config.toml
n_experts = 128
d_shared_expert = 64
lr_router = 0.0011
vocab_size = 1235
max_seq_len = 1024
max_steps = 4870
Below are experts of layer 2 (counted from 0) of a mixture-of-experts language model. Rows are named router (the router's row for the expert), down (a neuron's output weights, with its number) and show model dimensions 0-127. Each number is 500 + 50 x the weight over its row's rms, rounded and kept within 0 to 999. Numbers have three digits each.
After each expert's rows: a language model's description of what the expert responds to. This comes from a sample of Wikipedia text that the model never trained on.

# expert 60
router:499483445473548514462426508549518499437579454561550383536562495498578512520483482462497391628458501509484521413472442567597498477463497493498494423526500471483553431521509401430524510496503449537530452482513511498530488533417414498563488522571528462535488526567490459566439428545608428580477558588467512475501426536479532393507586441446505449537562468562484507528504477595461609534512
down3:432501433471488571449509497453549437414492434586522437595477525490487645459519569520483496463545566496512592538458572451467472519451459454503514529545546394447538487493463513460478478576359530542544431559502576455509507498518512452528567537598503492537458624458568521406476533465405472559488480532592535508474526485465537433567472516447488463398513496448446483491452547458502467486487
Description: Prepositions, mostly of, joining noun phrases after nouns: Government of India, University of, total of, between, including.

# expert 36
router:552543512494427434547522468548566430463467467571474577464582504487547524493427420445524488504576445502479433514472573421571477464468569525517492577563527488562562422526541458531488570572543467505478458533504504572544466514477503558482483603490472593501447570525553516510408464476505461415533412573465417588586451586450411509521519502483514447482481550379513585529504510542516456441438
down0:516473530464517531464485491457412473519454543452456549556463530477550501392500459500539506497500445542486493512479515444484434494474516606489504473442553602559526445526401554480480555444464398508462489504608404500566516429482556525452476494525506593499446493509521580484450524557526631406568421468521420439501574476459568556572445524456541418497504399562551536373505479481504556500479
Description: Verbs was, is, are, were, had, be, also after subjects like it or which, plus adverb endings like initially.

# expert 59
router:531561469587472500446554445478487448537472494471466587507461490514500526504529546498437509419521487510542531413531484520474561625455525470404413472530510517508560378574483475464550417572506516516428545573474523478523534451522601481532537465494560468550484543465490447472493517555377451447496554498555500431436499507485613488565579464607458498500484584504449426403483467503392421490461
down0:523530526514528646509586535498466492453513483620476480474408556461474523501512461574515519440595436437545532513471510481461534519584495550466516497578505562559501494551471486603511487487424486584476397419480444565521500436517454606423527412476527537537473512429575466491500529472503510479435503548482567529444483452519535613521467474425399561441558545517564429432509495575481537541538
Description: Word-internal pieces after an initial M or other consonant, such as ass in Massachusetts, Cl, Comp, act, ollow.

# expert 31
router:570421544502529564498583440651517519516447529558475462506469546441522524471458494470503514421446589510464575390495486535427543501493503529489475581549522474554443537528524486457494487510502540375533489527438515408498516378531484508564384600496530612482450452480531545429445409534531523526496547504538456491464488481450501558418479599570524445472473505488531522558464569557495432457473
down0:469467596566567459487458530513440500455479469557482568423449467490492600552536486571512520559464472464505536397471518420525451513518478570413483492482452428557554518446634519499569573502505527520476500410561567568454504496498575472561578466515535456476540481447572498595535502436519542512605449523464394587570470470473478513466508517360519504505523585562574556502512465466516503461503
Description: Opening pieces of ordinary words after articles or verbs, such as n(ations), f(inding), b(oth), plus first, second, most.

# expert 52
router:556444571412449528454495534464565484482459494553465475451508501563564508543455560546440521475481509529522533526523479465451483553458545532490440412573546489475580566529585375453417577477500609542569515559582512520580504502501598489442550469538502526463519591448412427512452521515539502492556523520413516510527433429495490468510472502569469450418456480532530460379484543412495555565403
down0:453484456577494597460485562448513531558476370585385432529519535490466547453429459404546441491578488521545509414508509354397477458455579441535557505488551558558461535483541539555524553549454525466528506493627488465554441515524505497440471447512463496502508551566444477592472520503581519578455416457475480429426528471474518501513459543562483451440507492493543432467505508471501477522558
Description: First pieces of capitalized names and words after a table bar, comma or the: War-wickshire, Am, New, Mar, A, O.

# expert 7
router:482515407511580521522438523524543491500498516470551486415428496449473504480595507541483518565528407572494492381566469552465389501455514554487431509490523464452441493528555469406523546529474510567497508495458524432516408458572478489553456505551596560532450433550456495579517588551489476487400461519604465528580543476488458458500604407536453493537460576478544580525500566590493436538521
down0:484405513502495547617555517514490454449571487497458534580658545505548489528465541454540500526401506508493534522597557440501568469411501450545559515537548471548522521492423547429434470474470419451533503532435505558593557397517567468491459542471468403526471583494503503475448436547527536548496444492413508554470487491549494499501446573523534485442453484443478491418382485497441558414495
Description: Single-letter word starts, mostly d, m, D, M, s, beginning words like days, district, died, match, survey.

# expert 39
router:543532566504474497475569512434519546576509480403526418491426515556497524450515527587448470479443537515568444464410584501543531446536499468558535458516551553431468413564501526539549468552423447576514447502524571545570466555547500473528507427443446557536563565472435401561605526571568488496485539474567546564471546461442423545485431581451436571550493571519491556520529528556495429481535
down5:426533446438535553410516402549550492476495480440490432446507448546428590487495476543489416540525502506409451469532532539474529486462461551545509546597506462588567555482389532481530437410472560447508562500558457424567504493457411518511554533485485455502442448554529572477416485500507510517390433552577535499476510517483539539482485474576484546436467561559507584445492567494390408450495
Description: Short number tokens, especially single digits, starting list lines or table values and measurements, like 4: Natick, 6 ft, 0.0.

# expert 9
router:509507533427515518432572489443479560559507548425533488485504485552570516495505447519501478436416555585561481479455519596533419478519506473565535494462424536448462504514545473520480469527433443452550484526504522573593407506532443634535532462449463552451494495403464450541497410563548449435403552461483519573453560510506544564423418604491437494533528556538452559465572572512414463467509
down0:398480454443461497488541565500503627502405573474443536482576478448502574478548498480584484561510602460543357485454613417467516559500470506542561451492572535523445531517536502564557501529480489481506568584487456482481548437556369507568510476489474561502531516552432516487561479550484466476459518496540507486461499438640429478506515511576523563513520434433466533554498512512570448534553
Description: Number tokens, mostly two-digit pieces, that begin a larger figure or fill a table cell, such as 42,000, 4200 m, $21,250.

# expert 28
router:526544490545465524527490486491537610508469499541572494570414559468454489506510535533483529446375504564524451544486460445489456462534445430505489407466367515545478519544516526450521532433501505406538459483478459525482416501421515475475508526507425471477456395537539402541421453515550472595466484415550480509500405536568460407464451458471579632451548440509591502503498493426530492446550
down0:555577587604512542486501465540612496490603543514596560524543448429377448494530446538509475513514486501526453526499409589494501536377496517556495521516441510429420474572511510495502447492506436531461456472487460521447481466427520534533444481540487477588555561471516530579625518518494509402523447513506490526561586494637483488494503379518483423470447542466501511450505454489451530481467
Description: Full stops, colons, semicolons, question marks ending sentences or abbreviations (Rd., Ltd.), colons after labels like Website:, and decimal points.

# expert 18
router:590528527540540441472519444472550436432476393486564530529446504568410478546572526433473533632472468497451504439414577655516445466519523506497420491470476529511520530491535540536506431538594523467511585455469466479461522522454565503509533547440502561612539492444471558450559380512449571450492561550536513471423464468514542549448485518532474492481460568504512524553509467567445483445412
down0:585514528573534453510478538511421487465562514532486422508488562486537481447549498422506503562542480469466476518572505470458449477508478510440550486441557529454412551465554565482418519527471471590467518397564438447499623507469354517524567478404484496454527457517593442544434492441496534486453517485463492599484347463533523511573471560519482517465464518475560465521465546479501652480509
Description: Inner or ending word pieces like p, ial, ical, at, ant after a stem: taxpayers, Philippines, official, platforms, Everest.

# expert 34
router:487385522497471524522448560453516525444471509510455596450570491454468530498471496577459475539498414571427468468589472555458465463490579586513511514439510456540460523514564519492565578542459382536481404454491461583452492536470486492401485436499457524572533492485575573531476571474458505538491496405396467511500517509401413529510521503604536540553589537535431428564486515452453498473585
down0:546526553460491506409561566418474564587482420507441556488555480468539491589486510478511573536522468466473475471526415501469517492547558463568566531476559416530448556484563515517494542428499531445509608519469475444592474519558474526541462547488476407476457458464478461463493514514423557547437495486480436427579530500507551422579581550580589440541533500564571540468456500577625451587513
Description: Commas and conjunctions joining list items or clauses: and, or, as (as well as), but, while, who.

# expert 23
router:567490537463493574504525513527501499528458574505588489483513577439449514468503502531454528531480505501545598556509445462458549586524548459455549399606502380480449591468495480489544448491457517475444410501408509519390544544546572536521516501563479440602452516449536496476469465526557481440486604417522560483516532426352548531481528556493470501583491446491448411505527564515515536430541
down0:491469518548516593432480461425522435443579497483630505544524481519522557435525523501494399525523514462510476534564454585621504510454495457503596455478536520533492479540460491459424505621471565554564508563473543414482538504501487529601458402527503539547541544504569422551473552545435583542500510466520481493443476432576564472519446451555491522484547524494482575613513491595424551446534
Description: Word-initial pieces f, v, g and prefixes re-, ev-, def- after an article or prefix, such as previous, football, government, retirement.

# expert 61
router:565488437481494471575581501507460478456536495424578405388422520480498522572500475421507477489554518494569507497505589485528536495561531468513469344569572514491508512535518540478474476558481590580543408456441495551470411407599484462564521544546514418517502546554455507553521433517563457440493443555606535477546500500396539494517482523501407507516538485420564508523486575468482481559464
down1:520510485527484480529467500441510548498496439621403422466450483472565453434524564456545479540421437422527505576458485531344523483472496559529512446585509419502478478471519559514403493535559539489517520522544597566468506513477449379470525458497468461548437585569494561542511548440515376459495476477484516556541459438537529547502417587543418542484447596467506548494558432498507498544500
Description: Single-letter word starts b, g, r, T, mostly after pipes in tables, such as gold medal, Basket, bronze, belonged.

# expert 40
router:533463492445563499465491523423484397498544551518502391570434507490562499391476510556500438559470450526557461545511506531513515487573488592443448543464521484458498471522448409431542549522449457508454493515489541437476451539623574459552501483493500515544616439572504428533567563524540393483550507572466511471447506454450473438491455539596564567417469498441465422491461474542570444576557
down1:493529513453501362543467450556507483466498460478511521533475464508363522497482447527524454566480457437597453485449472516443465498526543480474522545491561415485499462512464517427575539422502494438466543554492566448494548489438580460533595631491517533385513533539514476534600402552525557513567510448624426563490451431487526561535491438489527582438522494534599496473506418538505500485529
Description: Word-internal pieces after an opening consonant, chiefly S-ir in titled names, also s-old, s-u-ffered, s-ame, s-ec-ond.

# expert 51
router:493409501449556473480492476606559534528507558541541557484430463411451484468532502559562400512528440450489509458538446438515473510495565473480534550574441481501432498472396555490446549553540431530462552453571580436478509490458381501529480487427496500467470490647577553513453513447574523545495453521510401462523556568580555570525494507481424440504497508486544473528389455581485462570490
down0:501473422385539473492502496548435498441495469500495483473542544591505457525590490501480511470506568445420495435550587496433416492522452478476543462485500554522512469480510571430409579457500610508580485491472499467509555500582485551556489470480503567500457539465446461427534420500564516409505470473446531467643439489624534532562529566422416524560492402449526483448488532579475558456463
Description: Word-final or middle syllables en, an, ine, ople after an initial consonant, as in seven, genus, Gardenia, nine, People.

# expert 25
router:452492517452466488489569505466476606473503483411525521555552503568519539387529492468467528529411575450540495532488601445495504460481472494450548447511524547361433501516451413442466457512459548514514489505440453553555543533442507553501523450473470588606537531496403426525519544537515442485502416507444548451457503492554524525533513453434589662558547463489452589490429447471544505568510
down5:530533489498510450528441535543471472527450438598498526495556525500539493502512491470628477537438438526472559502413499418512442476527470543471468574543448501525497544508575483455500641453572485588612479584539458484544545565448420497474585458446545457465489507432521442530502557428569552520451522461633467523482447493534623514555562430466459512454528555516536544533536506405546449469444
Description: Digits in scores, dates and tables, plus capital letters inside acronyms and all-caps names, such as 1-0, ARIA, COA.

# expert 63
router:441473475548464540500522461459530429384530528456570542431436545525438495559635415346524538456473525416476514558515463455482528474477558548566392496472518439526508460504415488462594510495508586486529510510503526468544579494539602449513502497404523456522462515534480474576446593430559492485478473402519563484473543398486434417542426509540562512513571493499498472526525454509516504534495
down0:426521455576533512470583485538480485487504510549549541461577377471519460536517485528488494486557530541520545603526463494492465470566467380557486420507468550508443482489541485540523603523564549456483526530527588492502452504406488543541540548464420469489488598534492582454449458658564443574468530496520526468479432505527407528482548521553586485528562533496483497524576408513476512478645
Description: The piece c (and ac, uc, C, Con, Sc) starting a word stem, as in superconductivity, pitcher, Academy, and is in syphilis, This.

# expert 3
router:426569502471523525493539565522486455574448478564551521481512468476584538540486642486433414504588501518536510579466506474463500481569563408370558498487484537536528469538553542572551454392474565492532440444571475448559488527482533450552467437543521558474486599449492447557585555499469584528506493498431454541495465529532509449516503439562555461568472461436536554536431441487570495566416
down0:571441491650495474579460406411547552558580460488443509453455533549503530505556498495520581536522479497489473462561481507574547560458536598515416558560478437531507493482460478448540578436555470471431507438470507532495444403583465599539443429521516536520474558456523491525465530476465501566560490501544573499499513426409456454444575446455488479556579586606519512514469423467508530476523
Description: Pipe characters opening a new cell mid-row in markdown tables, plus dash list bullets and semicolons, e.g. | Win | 2–0, - Auf.

# expert 56
router:517552472567560426435490467557460427361535485387442535542482479616427477529410549486495543508505531469469462491439498418515458487468415512537449429458538525489557466497435492463539529437527439441477468465548504494492427483456551474449523486394516470552495583486441456393521407512616530495517543519488428575529533517520448470548514502530562482509476521468557539571504430430384502427534
down5:362532538570502511519486475533518487453468528540552489532555546546430447534485462615525534483428551560485507473502531426587508480526489438563451488483456507506383473466513473490549481434483458522578462466474462483532480488459571531461577569477379482535598541471546530525550504495453510553491491531437529449545672457492500559543448486487560492520527428475475486608590508512576511374426
Description: Noun endings like ation, ion, ity, ment, us, ics completing words such as vacation, Election, Genus, environment.

# expert 15
router:487556489462521510498444491491451530561586506402480500516523502506589464458514485577472544477480536481506550526524482480470468481526482415472437577531541355374439412497541513561597524564486366517498469529503486531461553511426549440450459490504461473469503430522554469585500596485473455469549546488485456562521466507569474519520455470451437487505544466541503422333469490460460552632533
down3:508464495540580513543440505434494550484404467507479533476448565475433483492495448462521453553463512450579454436525483443559529497490464482562418356444449624588571536426482537568478393479444531419473478469495510494572485489536372506476505506586522503463488486493525536528521456538521549515521538443560530459508538480556523520467399492672561490537500519451553429546567510436469442470516
Description: Short middle pieces of words after an initial letter, often foreign names, like un in Wunghnu, ro in Negro, ay in way.

# expert 44
router:544428433496473455481513377532519570453473420416493566509499528480495491486462523459511504521520529536535472474529573532525464477484489565444523459455523444506409561405513554592454498492539526370483452508571518510401556499413451507484499514411470615537480475539420567445531411509563587445492499550482441490458490518483557507515509568510446491454404449511484603500373505431516570496421
down0:508566490381531482461513480528480532507506556494436540557518580529441501440444541487445526500529438475471538507493581517519441497591524409504527603591465530461426504498606593514439467476595540478501464504423570448416492457444468581545547477594455460528458506553554433593416455544514367449539578483467464485588478436438469529537447513473502552480509467452534536481555475541519548542457
Description: Suffixes ending adjectives and possessives such as ical, ional, ial, able, ious and 's, as in constitutional, Nautical, epithelial.

# expert 49
router:483486549517439514481477447571551501493490489523521560488506549588524481509443570541512490518579472559487452513484522520567517515479622481568502571515558463476478426585541519467504507512577432461386421544546467503584484396474454555389484433539449581528464531455487568487476464428480492403471504476520514504606456584552492428544553529569592450464436501433492500393484508538531389439538
down0:521478467505567610518468447485441478544552482577437521552592528503479512454518476442537555476547397567573525547417466416520469513523482508493505455512553493568449540465442495589516599504479544395606528469555477525530512419486484510495514453537494561492383401538500494521461538548464519508456383585510484559495555552433639541507514471458462421535554535425491493573476584528536471500487
Description: Linking and auxiliary verbs such as was, is, were, had, been, plus the piece -et in centimetres, Street, Meeting.